Below are experts of layer 8 (counted from 0) of a mixture-of-experts language model. Rows are named router (the router's row for the expert), gate (a neuron's input weights, with its number), up (a neuron's input weights, with its number) and show model dimensions 480-511. Each number is 128 + 24 x the weight over its row's rms, rounded and kept within 0 to 255. Numbers have three digits each.
After each expert's rows: "gets" lists some tokens that make up at least twice as much of what it gets as of all text. This comes from a sample of Wikipedia text that the model never trained on. Tokens count by the router's weight.

# expert 3
router:104152112107139133121075094150113120099122118162121162151124113152139141152117121142139106107145
gate0:125145156108147112133164107147150140099110112088156118156111127102111113148117114119144146099144
up0:143110134141137126144125167107118144123109175143162134125123142188124142146119145129153135060187
gate1:106147111089140139153145140107100104125090142177122138100138109108142137137096151135088068149139
up1:103095138124108118144160138111124124112129127175107126101122142155105127127138119116070099096118
gets: " \"", " of", "\"", "o", "i", "u"

# expert 21
router:132129092098063098113105072126140100126131133160125116134126132109133133134123130129128116126124
gate0:157151144113108118132119135091102146069159118142124135129157137100146114169124123116134116195126
up0:100142128120132166171156139157124068101163145147154147153110118070136134113126165115108133128132
gate1:152135117113085098142118123117136160084152174151122121169149120110159108092131140137169105117085
up1:136139173133154132116104097130117127156091118126146175123126152108094154149110118115125151101150
gets: " ", " |", " |\n", ";", " —;", " —"

# expert 19
router:125155101167086113133125105158185122119117154119142125143150127115108120098111121154120102143142
gate0:131094122120043164159163122163132135144116116162112120145150120143112125122163101159136127149119
up0:125138146164166128152094137086145167134102177099145126116177143123131100109142121165118102115143
gate1:167147079138123150176159144143108118145134120131094133140157119098110136164153129135090142166136
up1:093112106122147152114118089097154104118123162129106146157096128126137148146145136103142132121110
gets: " of", " in", " to", " for", " by", " on"

# expert 22
router:104112136135093107114129112136093154127129150092147135147119109139134114125106119178146157146106
gate0:106132146159091118125094136088133157090126134177132117153112149121089099149117110121114110128137
up0:101135121137141116144140106102185149113145126121140118137134073167099114116149143098125115135171
gate1:126088120106113160146110123132111117130145114115138142118108110139144169174139086104127123138118
up1:096131085139140123149135105080135135148133147142093138158138136136126119111094134135107122094151
gets: ".", "-", " (", ":", "%", "5"

# expert 4
router:124109123081048154123140113152114142113144121149110121139145107158137116109107151121152132145125
gate0:142119123145079102099165104163129156101142144091116145159166116136205110139118137091107123104123
up0:129128162167135133110139092138114115140107119138128124131103129172113151117149112146170079085176
gate1:154077174096146092147137180127160113115103135150131109143156087132139136128083135132147115120118
up1:133166098126163103161138123096130138099114105055106135129100119097147137120142145161107129182141
gets: " ", "0", "9", "1", "2", "8"

# expert 16
router:103117148175104134099150118141117107153145144186151158151119088103139125134134143103153140112146
gate0:080162108139111116137152102126116159159131116137153124110161136098125147129108157097108173114083
up0:091090117131138109110125191110080149126129126150098122121125106147167106105134174172123156074153
gate1:128125121134128154101137148152165131152123142121130146104076088110127108107137130171174111155174
up1:110112098105130121148166072132115160096137133117109112128124124120139125099164069128153106110129
gets: " |", "|", "–", ";", "',", " /"

# expert 12
router:152152150135110145129105124081143118112133159118112132133091143113124110115121163103163116145149
gate0:175121136129100093139100128118155114150193135097135134101129160106099120176089127145120098169116
up0:120092120077127148095087119149113150124131116129137093131141171124163093092083097159107093149154
gate1:132138158099117099104142097103102129109120106112127138132130131106097138123086112165132118162181
up1:147127128129084123136133108131092129138076094126149115137109133173110115144139134143106132150146
gets: ",", " and", " was", " is", " as", " that"

# expert 0
router:086117138128098107112117086194143145136145134133166131175123097175125122106144121095135138126104
gate0:135085135163119143166149167097141142149137142144086155112119138103149087137154148155148104147109
up0:114133139143119128132101129149133090122118138110148114114133137099116167174134110148156128136125
gate1:113124116126168143148114138142121101096122124167114167126101100092108117132148141138103151153094
up1:105099110153165131139115122098127099119117153090140136152154156107128115139113111087110116144120
gets: " |", ".", "-", " (", "|", " |\n"

# expert 14
router:140118103155081111168109089136148122137120135136119140135156105147117108098134101115167124170088
gate0:140094112125102149117106105094106152107133131128134142150114105168110158088119090115126163157164
up0:168149122148138114094119132134124138154161174142103123091123141126114129114145137167097160146158
gate1:116127121181131116130134081118142116137081105136121132115091111080183155106092067126143158153144
up1:152134132168157118170158133115144081128112156108140154115147126123094135122149129106129099112181
gets: " to", " of", " that", " in", " for", " and"

# expert 9
router:171117120121096181135108149139138121121113141137118108155143102169105097163134143091150116157102
gate0:093177150130118098135092057176138104098158091110191140131131167104134107100098148162098114121147
up0:135138151092116127071086085082158111096130160108100113143090116135138126136094101126160110093157
gate1:132164124159140098080096099128113151122119135122134168145149101085107185135107129163124154130147
up1:139146088182140129093122150081110175107106120122132144119107083143156162147108137147145129141070
gets: "0", "9", "8", "7", "6", "5"

# expert 6
router:141097126110081149126115090146157106123128114124119115135154127095133074089105128109147117124130
gate0:090082116139163099162113104113084135196116115146081113112117110158175132040086146174085147141123
up0:099150090129130102149130162152121088099147119128108125104148153106130132136121145153137104113114
gate1:063095157102135140111124125134174120112119129161123109142103104149126123145126145164119082143144
up1:153152172139158148075181117191149152136139141180083091121124126127121157183122099081153119151139
gets: "1", "2", " ", "3", "4", "9"

# expert 5
router:126144128141141130124134126147134092139105117171098118136123120116125145120155153103137136160128
gate0:100082083147133141143121177112094123104110124085119109147125092133064137119133152135179158086127
up0:150138119147095144112150102157074142112124133135106124114136118110174112086130165140133132122125
gate1:103115166109115111145125155110122121117126115129115126131089168104099121113148150098100126101164
up1:139153093140116193132144092100137136118115101112139104148135109115173106107126136155108140144130
gets: ",", " (", ")", "),", " –", " &"

# expert 20
router:142099114142116127184114146103104108161141141113130161140115145138129166130148115130174093106135
gate0:103135146104092136124133121128132106165122140120147148138130142101122115124158120146151130093113
up0:139079140155120130160143125156152112152107111153153132120131097133085114106125150126054191171131
gate1:152150170123060167146118136118121101096162129130167125152105150143131163106107129105128183126140
up1:163096171160116105124145109155153151127106088110136134162115081166106085109119134140134078131128
gets: " the", " a", " The", " an", "The", " A"

# expert 17
router:155111148113114125126130108194131117165116134155115120182114087107145115125123137144141128180155
gate0:118093077147140147143068135176160102129148116110139081142110125154151128150124150115122142111125
up0:153139149141111112079139136172133111112183146122111160155088140100121155120158134120132106113128
gate1:116111126111136144100123126145154117102140135119174093129125161117167132134132070124130165119110
up1:124099147147123105126085108112168149176145137110149107139120123105146111153112167165129177171138
gets: "\n", " ", "\n\n", ".\n\n", ")\n", " |\n"